{"num_hidden_layers": 12, "hidden_size": 128, "n_experts": 80, "experts_per_token": 2, "d_expert": 192, "d_shared_expert": 0, "hidden_act": "cubed_relu", "moe_layers": [1, 3, 5, 7, 9, 11], "router_score": "softmax", "normalize_top_k": false, "routed_scale": 6.32, "balance_loss": 0.0133, "balance_bias": false, "router_z_loss": 0.0001, "init_std_router": 0.0326, "lr_router": 0.00221, "vocab_size": 1024, "norm": "rmsnorm", "norm_eps": 1e-06, "tie_word_embeddings": false, "optimizer": "soap_variant", "learning_rate": 0.00861, "beta1": 0.95, "beta2": 0.95, "batch_tokens": 131072, "max_seq_len": 1024, "train_tokens": 541200000, "max_steps": 4130, "dataset": "wikipedia_en"}
Below are experts of layer 9 (counted from 0) of a mixture-of-experts language model. Rows are named router (the router's row for the expert) and show model dimensions 0-127. Each number is 128 + 32 x the weight over its row's rms, rounded and kept within 0 to 255. Numbers have three digits each.
Before each expert's rows: a language model's description of what the expert responds to. This comes from a sample of Wikipedia text that the model never trained on.

# expert 20
Word-initial prefixes un/comm
router:114120153130136117044178147130168179106089159152139093216132097079051178073121137153114137102131109085098109071151119121039102162138160108171077080118170144144137155108176153201097168162102135169105093095154111136084125137159133125129126140146166062121095108123139074094133137109101169134140160118107075120118103108100115120131151092144115106109113086114152119091176163180108144121101

# expert 54
Consonant-cluster endings
router:110116133084129114066106177112134195118066154129115061164166120147024128134167085165114135100181114084098094070130094069121099142193108092164106109124144134097125153152117213122110136160130140137071143141121091131125166143141111133129122173130164113140128117111103086111142160088082115170106109132101149157097100089144145171124154097158089085123119110065141124154124111199065091141150

# expert 3
Mid-word syllables after capitals
router:124119146125153139056155138115172193103133169175082064149154079111113160134179122158154146034112104091111140071126121132108178112139133072146094125115124134148159141129188136170139129196124160144093123132155099160090109109146141149129132157120174056142092141107185123081114170078095133175122199098114109133096116118135091112138113129168170097109108077090130186166174135145099105090088

# expert 55
Mid-word syllable pieces
router:111160135136077170102113158113160190047091138156143144119171123155113170105139065127118143066169121140119137095164071099065084105192162110166103138113156144182105100117107129110116146136112113155122110088140118105142147099139118103112165200089163064105102097113167120084131141101066140174141145123132071141119063070139129121147111115182087071162086095086086151174112144147111139147096

# expert 10
R-cluster word pieces
router:133080119145142131099140154108214170109093169183101072160162093102066160147183109175085123053133109107162128069121115117119105167164152111144106088163126161166103086117150161115148191162094196153126106099130108105157125126129154191125152158067130062152121142132127098115153127113092104104115170160137122196130124106110158105134135077156160092118096079096186092138104112186126126141115

# expert 45
Pieces after initial T
router:100144142122100127072143119130132204095110153151116107187204064091105147172184122129154132078155082130166153049157094085099147119166107095116083084141115157152115143129177169127149142150121148148136087128124109143122159148125153181131107207084161119086143086131109089066130149094118139171098120131103111167115072100126118133142150125172081114105103088138112146166159184176064077102143

# expert 49
Suffixes in infobox fields
router:159134127125120085098132118120154186081098166123089110185138111127074161134182097120137125115137129116157131060167104117063101148169132111161143083110162144110134134150138160108122152155132195158061057112157152117108139102163137105143171141145122116112094067059136143107112172102095144156156152152137118133156075052160127167136132111157081116104100085088118179165178153160064053133080

# expert 22
Plural and s suffixes
router:155102153061139120084160157130154170088112136141153067155146094151068174118183075167092163074167101092148123097115084092126159122209102136212132112109162172123184132127146140163139154154063133137099075130129167162098166098163135168154146152052139082111121112114155103112135181114114121153136116107125120154153068100133167177137114086128147089113110130120144126148163157190078127142121

# expert 52
Word-start after articles
router:136123099125126115090143156112185164136116169132132060186168090132067182140140124125112098085113113126156121107138116089093096177204123129144117098096138128144116156139123205151097118168072195209079110079126127137063164105138130175142136146130144101084156090124130107070090179115085149097159151129161116132106098118152160154114138164161142082109044079119154093146149148163099114131088

# expert 21
Noun-forming suffixes
router:168117142112117101082219125097142153091072144136116072155183115086112157121154101166117124100139104130164095091125121093081108163171143099152093129116128170122183160172128145158111132161076105156115097097151179179064151083151125126126142201094104089099127129119150097104101155087102185106106141144092114179126081085152108148102136102170075107105058098097124091083123115160066143101157

# expert 7
Month names, 'ig' pieces
router:148127139093141119056133171139159222070124162168150094131141111129098168132171087183120129116141105122097110115117057078129128121168143074152104062163121139204123102200131136118137168137145147171114105105148129138124154141118174194106169194116173106105137093109130146096165151107066173149111146183094112154112089126134119128174165117126111097120105080129150137152134193173095105143086

# expert 23
Capital initial of names
router:115102172132121126095155135155179208116109172120126115157171144106055159118136099147084116081132130082139125107152076101123134143163125133131092084102120161167125126171141151178130152144124163175078109123137122133069144122130114162135118158093146050083097072122129121094105141131071160159120165159122094175095067090151114158111114076197117096119093053100173132150117145206076135118084

# expert 25
Capital initials of names
router:129122155096121105085166158118135162100112172168163089165171104110101175135139095172111129083135084121149126085149098082103108134166079110158093110105167158155138121150182167170099180165084162171081083100160116147094147110138138149090146154106161065089096094100132112092114159097087176128162178150088077170097097093174102147140143090159111084102073096099157160153141123185099086105081

# expert 36
Year prefixes, word-internal t
router:113107151117159126072147123122203165114118201169104093157152108078123151174126097187107150097163092094119098118128101098054109135147148127158143150110107154179123098148149200168086175147082169134106082079095131135120159136144107173128160131079144076135131117142083088121116147099082109102115152134129112174141090105155168141154171092173132089094121083137152137147166134208084113137052

# expert 33
Line breaks in lists
router:135179144133096112090152098114186187088135147147136107156144104105092161153153065136093147094163070125144137084109123090047094145174127155168113097126159151136144141162136176186146164099115151184082102129138162115083142061107154193112105184119178076153126079109125132115122141119070121141143181161160070164091093115112102111131130116161156048122106113088143167149131125149131097155082

# expert 44
Mid-word stem pieces
router:119164116116095116114154117105147159049101152149144059134127180135090147137123023168073163091148132154101132089121113082116127138150154062146082129175131111158122142117126115158082159192111135153139116126146146086122170093181125130082167207084138088119164104122133117091122167045088162149155191138106104159108089066143146136111149126157101105141106068115115143169118129152090116151115

# expert 5
Short mid-word fragments
router:146119095089115153057119131077174144055108147157153087131177087123104158103112100129165142049177132139158129117130067090106128093198151151168089145101156144123164134153194149170172147179137123138093106125129081142137187091150123178172172161114182130094127125130103116108142198091105131154164155130127101172126094093143154153156121121173065121124123109116129112153143100200093079127106

# expert 37
N and el pieces
router:116151153086131156067141136146172144098115161174133059159207135128107133141145096177084097101095138119116156108132086113066160123150121159149084106138139114171136129115194186121109195194088142183151079152158133120134130106166145169115109139130136061095143146110144116088102156100101095115162192138136076150121088099088166124125142137155114115106104048139163126141111161137113134163032

# expert 29
Accented foreign name pieces
router:171089105116152130060198154095117152101095208195118110135142142117097152122163125125132092103129081131157132111142107098112121081171114105197104129126142136137127083173188142178085136151148164166126135157151154130114120086109160131158101155066171080103154117127109116082140193055076099098145159166132143155117093065164127121136110124174092117135122085092149110157165087180139078106080

# expert 30
Letters b and c
router:131111163119128123108158129151198181107088160188161115128156138107084155133130104128152134038138126107127103078132117100093157122188098081147105089150171151157154133119143131132167127140078158168064078103076106172105107118119123161098144184106114080149089080110127117087127165113104150101086149152146137170089079118190086183129169114169097087085130107107138146158105097195079150149077

# expert 27
Verb and agent endings
router:176129133094108116111180144134168126069082144135093065146149142135076139135171109136084112070123091095137151117145141120119184123164163101204116123115090146170152117155125175154134131143080191151101132105174125116151186082122112177134118190124134081150090107098159115097117155071062151146171164122159118173116085074124116108120124071174158089081090062095139117161145139122070105115112

# expert 63
ack and particles after B
router:124120127109107113096134182156157179049103165137114112178179119137133151109185051182108127069132093116118105099177132094123134122197085123147066116112162138163134150159131127115105194119130157174134104114106158116143154143091103149145159177085142077109115084071093154065154145104099128172136130159108100147050101059115149166123124101156077089165136100110148156116141147148131116179097

# expert 57
Mixed pieces in tables
router:142098124101158138074154149125185168113094165158147065162144164077114206093132109131152130067130123111086102109157135102111104105141107153179079120151143156126147167131143176167079124137063154156080060111113116081106110096082157115108118146080120099124098077094182129080145167071117130153152126138112092153115078105181083147156121105154147103101100106134166160139166120174062071096128

# expert 41
Plural and noun endings
router:164067134089114091110149123103164140124105153151170084153145095092051148113183081170098137120132078136146139087099134101122110155208135151201108127101134127161156118152096148138129158142073106155149060132156183086090187102141133115162146144096129103104141064110134135108125187101061106128159123163122093192134067089136109160127109090167140102107115097080140121162139145169085144070106

# expert 60
Music release vocabulary, sentence ends
router:141124118104135110088166150093153155095076177149121119195135108086128128080130114100115140102140103075101100091149115121086105102191142123171122113103159148163150142129151128166106153151094141161132062132152114151109165121146126125069136139117124076150133110067139112069110110105112138140165147188113101117065057087160101132112170107172116045081095067096103103214177144153100103158076

# expert 24
Word-final y
router:158123138091113107128201145120143168077074170159103070183158125095151162110150062182129130065094139111127131095149114099102105129149129140160096101109159161113102107137113161113151180156075161159125093082147119133121154086164122154105168149064140093088157075120143084059123150090099156153125150148165105179133090082140128135127099102128130069156069098113158131094195109164144090159070

# expert 13
Letter b pieces
router:106127144095117099109137161143172174053086135143132124150159139127056174120165083143119148108138083118125097102162100073110116133169146078190100107118132134169150130097101131102157176118107145129114098148168169118150154111134169193096152220065108088088168092116126113104145202128085144106115163191122118167088101106147094137160172133187077086089117075149137167149119146167151141131119

# expert 31
The 'od' piece
router:133148166091154131070164178098152157076121172164141118166150135120076169171162092152141148079119090122109114102141124068085131150177170131182075067127167141117146145179110155153131146170111179179090098150105170127096118106137114156139158161121154078143122081119101098097146186113090100149180158161071077167078073114156130178130116138145092095119084098124135151143140152187122128100076

# expert 62
Vowel e after consonant
router:142105153074113130054118138112161178144084183179143066144123154154106151169133124102099089053138113093114103088129124094099105101206100104129141115121177155135156134156146173183107131152069174203130080132113140162095172147106166166078149170083123133085126105084179078060138135132128127140142152140145117142136102121131147163114113098165092104088127097150160146148139157174050122147109

# expert 35
Letter d pieces
router:135133173079115147102135124123143157088091185176135125167184163082061143155179082160153138104111097119125167084182123103091126166197088109162085054133120121143110108174130173148120155140079204158108105123101127103134104102166175161082168154099146117141166062115126149098101174105069088151130167137097069116111098099119122112110086134160118084101098109138161139171127177143115126117098

# expert 26
Initial p/c/ch pieces
router:094136088125141104076156143137161183103119148151173110172142151127082172131138077152110098097151114139099100100137129133123124096143077116156080128128124173161098108174190197138109169151085155186098115123097147115075142087108144161064135177095161094096124104084122134048100137080109144126112173151119101141115082118127116143137149131182103052071076072080147172094099153149074128119143

# expert 0
Name-internal syllable pieces
router:120141134115143099078169187092156153102117192127137079186124144122068175152129060139076097089105109126087141135130097075101164131139136088169089154122164111179127104151152148134098180128071145131076127112152132092121144119151108173142123183084144113150148095093146150063129168102097135134156178175095099170119080079157081131127130075163106086089108089138152112099166188159135076134095

# expert 40
-ly suffix and years
router:135119122102110100116184143130120149093099161141120089166150135122052188115191124179102099112126142101087094096131062112082090113223081125178103122147111176166135150165140164121111153148131146122106090127158112104112165066115124202133159173059123076113165131131134090070123133094114159130173191107121092149136094098104137165126130105168112083115103100145164117124138159175086116152067

# expert 43
J, P and off- pieces
router:125109104110132111091165158085125179102132222142134108154118109130121156176126052160147128092139113118122120088156098087130141097159112068141081143114102160131104091137118145192121160163113155125112066121092121118078120126139123135117107155074121095098132057111147111089178154081122115142125132163102130185086080079102110177098154128180091069114116089097157199170127120165063070158109

# expert 48
Letter n and pieces
router:123130133071109145077187157119176166098128188153148074174142124093122139123131074184074115094120120140140142089124108123078118132143140146155086089140144123096105111174168155165142157218113182195125121123129117089149171144187160153109159154110149117159114130128081155102098153065116134146125156168116092150099085099118126172104105136182091076097085077142130107155158084182124105188090

# expert 38
Indic script and names
router:105091154113141094080144164093165180080116157162169098170160118095102163126146099162105132088159083108130118078144097073088118152160097104164101099099161180161125106139160180174114174157094155181093083118143144136083134102145139146108144160084150082097098098093132095094125169079091152125157177167072086157079090106137102167110139101162102090100076083101155114156154142179098093116093

# expert 1
Mixed fragments, tables, encoding bytes
router:121117140111117101087161156099171174085113163158147096172169113115092167139152093170110141094155089100145110081159102079093116127172084099170088099093162174145142115145172176174102169155083163169090069113132155136100130109153134152095137163095164078091089100099113103082158158081092168139146182167100082154083088092165116155134152096165112098098078100087141142152146144170086091111094

# expert 53
en inside words
router:146109142110142074111129145116172182113073136151179067157183086056094120097171064155145098046124102078131110092115106134098117127190137099148106104136157113113152097138127149155171133172100170162107103128113141140107183083121096195086099187093137108123104122150121121069145155077103105116151203112138093146144080128112137120151139137145136127156080052080170114162128121151088132135104

# expert 50
Function words and scraps
router:109112150100131100096159155101167170073107172168143093163176116102080169145147095159107121089159097105126110071153103074092121122164088099156091101106158148138144127149168170174115171154084159184092076115121145147101138106174147154104144157081155078087091093098124093087133163089090169125139168172084073159088090095153112154145141097160115095085085090102140140165155145179091088119087

# expert 58
An and A pieces
router:170107144083099149043144148103197162132111159151149110187142148168120127119145052176128129068131087086101130125103068122081108125152114086139125126139138139128114167142161170157103138174107186180086071137145155146159148097121075159131110160108121087080139059113120145067142166095108146182127182168106089143130120118137115166124131137154114085142091081090122110179125171163110107159072

# expert 51
Pieces after initial R
router:117129123099118140094136176129176195089083189172112099122173138123134158174138080182133125077141132068170184039121135053106129132161107087173094158091110102139132099121203146154145176163130200135119098110129119116154152082116127151130151158071139093133172102105150106087148144121068151128181172137112112149086131070131139131114133103152110098094120094131159134173115154179092102135115